Below are experts of layer 2 (counted from 0) of a mixture-of-experts language model. Rows are named router (the router's row for the expert), down (a neuron's output weights, with its number) and show model dimensions 192-223. Each number is 500 + 40 x the weight over its row's rms, rounded and kept within 0 to 999. Numbers have three digits each.
After each expert's rows: a language model's description of what the expert responds to. This comes from a sample of Wikipedia text that the model never trained on.

# expert 8
router:549464538547535477554430468543520449460548504491521464484565521528494497441453511547547461490500
down0:579500509501477490493602518459492560462532572514500507479519499461482502532489475548499528508522
down1:509517518530494601422487487493485433499470486443500501493406509548502605540551464477453482469590
down2:550516517567530516504456540490524531493528491503501518467475490454443580504501457490485514464436
down3:512506497507529537516553516486374478517521489530427525459534523504487477560486508527430509479492
down4:476512497575457465521526507490490429449502562512483520488508531481552504528520539527499471472554
down5:501501517587526509500531519506505579502506492459484576440477463500479490485495464484531491513500
down6:439537488499505530480380582458524515441521510502489521516535518487521511535502473507486564521503
down7:497506512471602542490471457475637557519443507604489528513444496600516558508491497517522489501457
down8:471538428473475468504508505471508700486509503494512537475485509507436468386395444514491527521512
down9:493481552435511501506503544495498488467498497486462466487439462522552467471427515472508465544590
down10:473502474506520494465525438469510538490474501497499489482530506447509501502502448425401497522630
down11:530502516476476481485454450499506500505461435476388502546490473478466488499479502505475473536565
down12:468497437468511600514472507435512451488486499537556461489558513532460414474544537486446519533478
Number pieces inside table cells and ranges, such as attendance, rankings, scores and year endings, like 148, 1–3, 14'67'.

# expert 31
router:513461533510465474448485537453509479525471543566525420522475460530495532493499451500535563460518
down0:520486521503465468503561530525441531483504378530442519467478494501450446510492476575510543466506
down1:443500464478439527530440546503558440458536534542562524502473530506510461460437483511506468502492
down2:536498512526501516515501591555539561528470488516512460551510524490502491502423475452565475558584
down3:483522488519546530531593409547493544559485501500481513538531492520614502491508496494437447467481
down4:515479532582491558470444493450576463517486506487569514467503483569494487500544465518504525488506
down5:500539444458518484513423455510540483563468529547502404523522491466529500568509509456506497605493
down6:485495480446571477506547415492518507520526417522567477488510506479486469461493546531499474510500
down7:457516462531471486499484494536492460559622532445496548494539522516419465435553474548515526420536
down8:561541532448582586535511533520503494477475506507495446603462489520488455559464502593530499435594
down9:506470491552492468566515422475485497471480534470512542467478500507513522515507476429512501500505
down10:515439399493504548465458492411493499470442456479558595496556500490576480522500504499518519500529
down11:575507394501498494538498468488498496502520452419492499500547485481543457507540463490479555473453
down12:506493457488518411468496568495523501522509519527461495529534502470494463524465499453507466504505
E and W closing degree-minute-second coordinates before the slash, plus closing parentheses, hyphens and other scattered list tokens.

# expert 21
router:477464546521516433495507494490538445575570543456494465535523451546475487486481544524525494428494
down0:509502529490549453451504473505496518436503531429556502454484543512474495392492510475481500506505
down1:498545561481472543432479549484488498446465484472470463493463446553500498487504502500491512496526
down2:452410435562551492550557495541547500540476475495473500532504460472488448551494529580560548533621
down3:447382512470534442543492539507546509500478427478522594512515497493657449490663460488541498464489
down4:501463489498482496488577562519506433386466568520581501478509456496514493534505494533473463480482
down5:450499503488486595486497559550458548491499471580578518499520495498483554510508486427482487535470
down6:511529489504415521505491504520522555547532530436563479550493514497438444446458465471441476510466
down7:586502493500532503549513523466498465442506497460594503458495542507531467511500510535564511498517
down8:516463516537556489500566539485524416514510536424520543548438481542459401507450501449541487528487
down9:488516421512524455592472485484496437498509498517503534467567496537453527501565507501456489487469
down10:505567499414514446506453432483500506517551510514498566513466509502456504535501516478483446464528
down11:501594506569532512503468492504474507555476460504505460526498500517478528452511578503472556470501
down12:493588538449504500499483555492517473507540454499472444452541514452540441503502501430486501479503
Byte pieces of non-Latin scripts such as Hebrew and Cyrillic, plus word fragments and place-name starts like New, South, East.

# expert 50
router:535497490484545499525505529452474442393492488500552501460515492544452452467535464452483468491515
down0:471468522464496484520529418489500503494502485500504522443517520509484458445463489442462455464556
down1:511500469499497381537516435508479566488511584493586539397411537487510504515552424471506405508497
down2:490486470544535496482511483502526522459482468496472535614441485480490500499524504537457498505561
down3:547504516388513472454500459498486555530511502475527449443458616494457503513436460457455535526490
down4:466454493523557512504475405501485557478516570458540600464492495511500563465507480514488506475512
down5:511519600512495511398479460507484419410536555528507494511461491510519502508504521483502545431517
down6:478511598530543528536435514496511480509488498548492489534532572489502542481429495566511509521514
down7:509512476549494501512446506489519451538500514488503540552505462530518456476518518446507527484501
down8:490496507524410511516547446435496532523527500482455376465511482535505506460535488504597491500496
down9:445420524483452518453505583428477550486431483533476489475478500502503525517494495518502469515506
down10:488498504453505484485465480481486444526492497493490511517500420501487670516523566508499456508513
down11:529550472465498489529519499497497476498508610533545427487554398456526468433474420492531474447486
down12:497494501574456443454413502509529495454492476484566500516493487473578431488530457520538505565483
Single digits 0–5 in sports tables, scores, list numbering and formulas, such as 0 – 0, leads 2–1, Source 1.

# expert 42
router:441497554499463453494510514508566521500497450531487455510539533475466509512504544561586476478509
down0:511483439501604420495489550497476549525512452445500524483398505519491506484386496438495497510490
down1:561460477564481524499447493496490564427504481487514440532527505432507498500527486473447471449491
down2:477467494500504509567508581522504492527506502503575510487461435571486549524472438488492452483510
down3:497399489481497511480435473534430444418465477561565499480499499464496531502497478500456489500457
down4:500606499420497512575452523500502467550486461383554497501570469500430471441509576417482440494566
down5:513560505527531510512521514487531501551551472506518488498508516486446656490413476485539489484497
down6:475481535479535521549488594529552486459517529500541509494478563500552454525541393555500485476493
down7:488495559480462584482548511514467505508528429472522439503537498547498538458474511518520500428524
down8:494503514420526480492483618468470438523486527466575530403573459482467514467426469569537537469422
down9:498512496486452456511497481478471501524488503490476500460412528607439519508547512463492548497571
down10:501594510554468500515587549496534525415509493476534515604588514468575505547511520474549454524489
down11:477507473520468526451489532484508471513489509498547453499473503549534542460485504427486510502480
down12:451535415475526521487500550493483539488499526472529494497454545451519472552470517485496530572427
Opening pieces of personal or place names, often capitalized fragments like Le, De, La, Gu, Ja, Gi, Cla, Glad.

# expert 19
router:521544568505532472526462482476519425453489493520513469432534431564449568528497501469506548474556
down0:437521523579430465521426476438529555502493502562548435501555483554455537494509515503510548483469
down1:500548504482552535390421512493476535481467525459439530499541518500501498518485502504481652498487
down2:497489545375517539560554491502530498564476462533516438537581452498403484532505489429485539565505
down3:505492436441555469505613462491448461521491520489499476526504517504481503429487482406504618482419
down4:487550478540505518473491504401439436518496485498563526461503498531533521534492446487491498505516
down5:552506493542575486515501516466583573444595532503490527499479478486495509507499526495514499484549
down6:453499423503459497481487508485483503501507491487516433546502521488469566614514511563528522525508
down7:539547516424492508499498511439507487545462490506492463506498502499448502513502483503463538560546
down8:537458514465460574437380494540503520499488502499551517500509450483646535571506478515457517501480
down9:509568499537495496501573508499410481461473498483555522533487522473486523513557559486459378501525
down10:490465504447504525522466496537557443468547492485477487429520512520529464539557556518529510451498
down11:420560531457551545495529507534461550502455515511502536438498508501525541462526546498500440496495
down12:505537448487475509538514468582515516619465475531456507492480525458524517519499511432503543558542
Digit tokens starting numbers in tables, scores, stats and years, such as 1, 3, 12 (of 1273), 74 yards.

# expert 47
router:490533516562518481481476468477518459470481522460528479514481529486457483518529480527461476477528
down0:476540432375506493468490469492500545467512542527544488476487498452542544501520515515413484491408
down1:539528445368536442561485473537478533511499513549463469474519502490474502517437514502514516449537
down2:549506540482460506554413443483493549479473519520559556469500548502547498532571465519555494521490
down3:500501508486460504511495489466465532502513516517485495550546403480459513528473513488518487531491
down4:493536494494509447491496546491530467509541508504389527536427519507522513493480447467484451447484
down5:499507498427539512446535572543475446509476515576513484499548573502440521485503495492498497483546
down6:517444495452453524429472464495541506483518514437514498513486670527501485536497446480493452449485
down7:505631507486484529412441522478490534502548476507568655431473505458517584501491471500564525420593
down8:582499499473509500490510456462590470439525465529509487508495524496461503433595476462490588496598
down9:498475484522404507495477568491492487437456524506532519436533442460497501492489510514427499441478
down10:550518460395491519488505505487454644518505572495513565458459590478484520499473505460522515562510
down11:499574528496523504490518441499540508541510495496435517495523456535506533544451561570487446575558
down12:536556414525491485510429480485430447443427543475501632576548502476485374377446503488507497507533
First pieces of proper nouns and capitalised names, e.g. Clar-et, Soft-ley, Cyr-us, Chevrolet, Ohio, Republican, genus names in species lists.

# expert 52
router:459511531524499465475553436464528514527464479463460497558444489493514505471498481475448525529473
down0:498548438500496477548493494455481429454474509429532479486530502464501540544547539512525433512518
down1:445643381476492506513519504451489499482494495468498500528554469542480498604481484452556493492496
down2:538467485472496497520523433506556491495436450499519485514497510497509498516456509498498504506528
down3:492523551502462563470504469500490509411498496535518533502484485457493515503500461514525520498435
down4:512500498546510529555474600477461472514493456444499505498551340463504538478494476505501497490433
down5:556509506493501524505499516496490480526507518487503513496578499484515522536554517509449521545460
down6:514505487530447502475496485562537529495498497530440495536523636445560513519438485516489490492490
down7:496483532520583461534448451441459437484512495470512419497474516500502442483492500541523427487487
down8:569539469536504510439505531579501485451495519560508491480497666463508525539535510534490497479499
down9:468418512503563458586494510472524479508512543477520498505456466445494473495515491487493499686471
down10:510502619489491510499447609491468458512511495513516527501527501504519484543472497548546529529471
down11:499427620502514502457470496504606533553496482492506497465529551505464431500535481468480500493561
down12:455534514513499480502498491505470485498438536456436502484455489430515514572561518516493517506538
Prepositions and particles following verbs of motion or handling, such as turned over, taking into, came from, victory over, bounded by.

# expert 18
router:562524457496498470495495469516492523591586431523480504506552466559501484540513500516507547484561
down0:537635517498496528435467398414512509575508469487525480456545497487434486479505492494502485527497
down1:495579488482474476494497491444481548565495490496459517529466530556548480484460514549456514552478
down2:452489479471487503512508465508484546494512513508475506452495547425465524551567480521513401524487
down3:534608481363486519479447500496508497469489504588502498426520500422520532502513501557486524550553
down4:497503538494522463445515527459484513400489499475537445489497532536470477470520538536587527548557
down5:513476506548523493496489491563503495495507498490542567445423490555493517510494491493514438504527
down6:560490419454410486479521499446491534505500516517519477458485434497528495497470506470442475538478
down7:490479427477492586465504574487569431445502536469538483499573416404483603493542497474491492482512
down8:522464503383540479493496516567513449477541493493503528432531486499520578517568519506517502484501
down9:466475622487480495526446557524537501504526537387482577473498485543518481489547550429471514482530
down10:475452583413503502465504496541497513591517472523501468519458503530528556598460518482497443510460
down11:468478480486522460544515500497536512516492517506521503523466490387611394508489490498495571537538
down12:509473463492522471511556494531476513488571513491494419498455449513528546477456491518524567418505
Capitalized words inside titles of songs, albums, books and names, often right after an opening quote, such as Just, Among, My, One.

# expert 45
router:534596515450539498553494529514536550458486462508504500479498540504487505506458503552573452452563
down0:531518521469436508475479592526500507593501426511413372510474510584467469502498533528496516423502
down1:499501490516487513420606431564497534485507510499495592511502535461586483526532411508520543504486
down2:469500543505576530497505450550472475528540499500489445505486498518434513504504496431470518496537
down3:504480506470505417403520502496452431441495374501449481533547595497481520491490521494565459601506
down4:497524533503479515522512428541480493495521505489511499455550508501499488503505440539575510497463
down5:530473515512504504477505527472496585503472499537416529455498405514483523499512463501499458500506
down6:432502465530494540477508408542511569503460459461433524511573436492461529512460599490492484556473
down7:499554510511475490500364423507546439453532507499452489476567613577431532485473541467504439543499
down8:486458568510478445519472432434505475433494556494528540523519503507514461447553511509513513497554
down9:556519535481452546490381549518506499518463521480495464435462491480490501508530517533509487466453
down10:492599448502543501537544484515464499520444562454480543484513506495452470495476567482452552486506
down11:487506502581393548420503460478518580520499518567508496485439510482523474495571444536491459517547
down12:452448511513505546485555475477559479518502508476487498511485559584472545502503494498595506502590
First letter or syllable pieces starting a word, often capitalized after a line break, quote or parenthesis, as in Dr, Ph(ocarctos), eff(icacy).

# expert 17
router:465449545510479458522511536468556438543517536502490473486482508582503515477506501500509494440541
down0:503564448458487500496468548492511535618486403513512496532497465455467534403501451498498463455434
down1:499528506482493503484447497489538435586432503574489468527531519528473474471517542496431521496499
down2:435459446513486483550483522470495429484520558500514531624569442481504516534441442519502470501478
down3:498454501533496452481443569577491479495456477476498455628545574486520476532450455494464478410510
down4:516505511502501471489548493498473439466438548579548495503469538527513432466432452478476503441509
down5:513504424557503474555456426601499502512560509500463568463514514448405559502509541457493475504563
down6:558510521493503545487535528510480504413499432465542480540530497540496501489466566508489501548500
down7:484501527491495556536521493528517530496504501508498566517470449489495451525578510495487547509506
down8:500582461364483547499518460517512494565458465491496503492464549466510516513502457478497524507402
down9:493466457506513487461538458527456494509497497479522527505400494567497521480512504501493476456501
down10:506555454455517485503515488493493532515501625484557525494484507406414518577496445497405515385504
down11:476488485513558490472585457457520528485537537502493440497578481478550521515493472474496487450537
down12:505546540458524455486498506467487571502504599442498493459524521422514498539501491469543504541544
Word pieces completing a word already begun (s-ock-ets, emb-ry-os) plus month names and years such as June 2015.

# expert 5
router:544507508520445447516531526485500445539495513493554532526466508510530501428501462520515509442547
down0:510464463438501467515487508477533489494522510508498475497512493493424494496474525519545521496566
down1:511501538489536402503451502481508535585496514481499475538506470457548503482529490526540385476496
down2:521515529500499557600489559503500495463520430528511437497503503447448628580505492462490439493538
down3:435508523501479501467452561456500501501512523474502488525511481503422437496503411505477509532455
down4:491487516451521507514532497470503530514558475451520518508479499533501519475477498470425508498516
down5:499531508482463443469499483512398569468521509494530437432433499463435561435456477513566565559462
down6:512479490507480529496466490522508531498584546584501424522576476529498498507449498489459434532500
down7:511515482495473437470443459507525501505436525426462524477557469517454497435510527437520455550530
down8:499534517487534556438542426533436487506483527478490510489455485510520443502485491524536525520534
down9:509552499453495474524509440502485433590522508475423530443451455537495488477497476466496457488451
down10:498457530573522487497494472562493558387503497491492553433529493526538496485454570497497504484501
down11:472464465498609468494489403449510484493399509497490567557596525495581513501502533492519473515519
down12:528441508513503464527439366479526529497459504496527531475500524501537514468447482470502550483486
Hyphens, en dashes, slashes, ampersands inside compounds and names, e.g. Korean given names (Ik-hwan), pro-Soro, Lotto–Belisol, 11th–12th.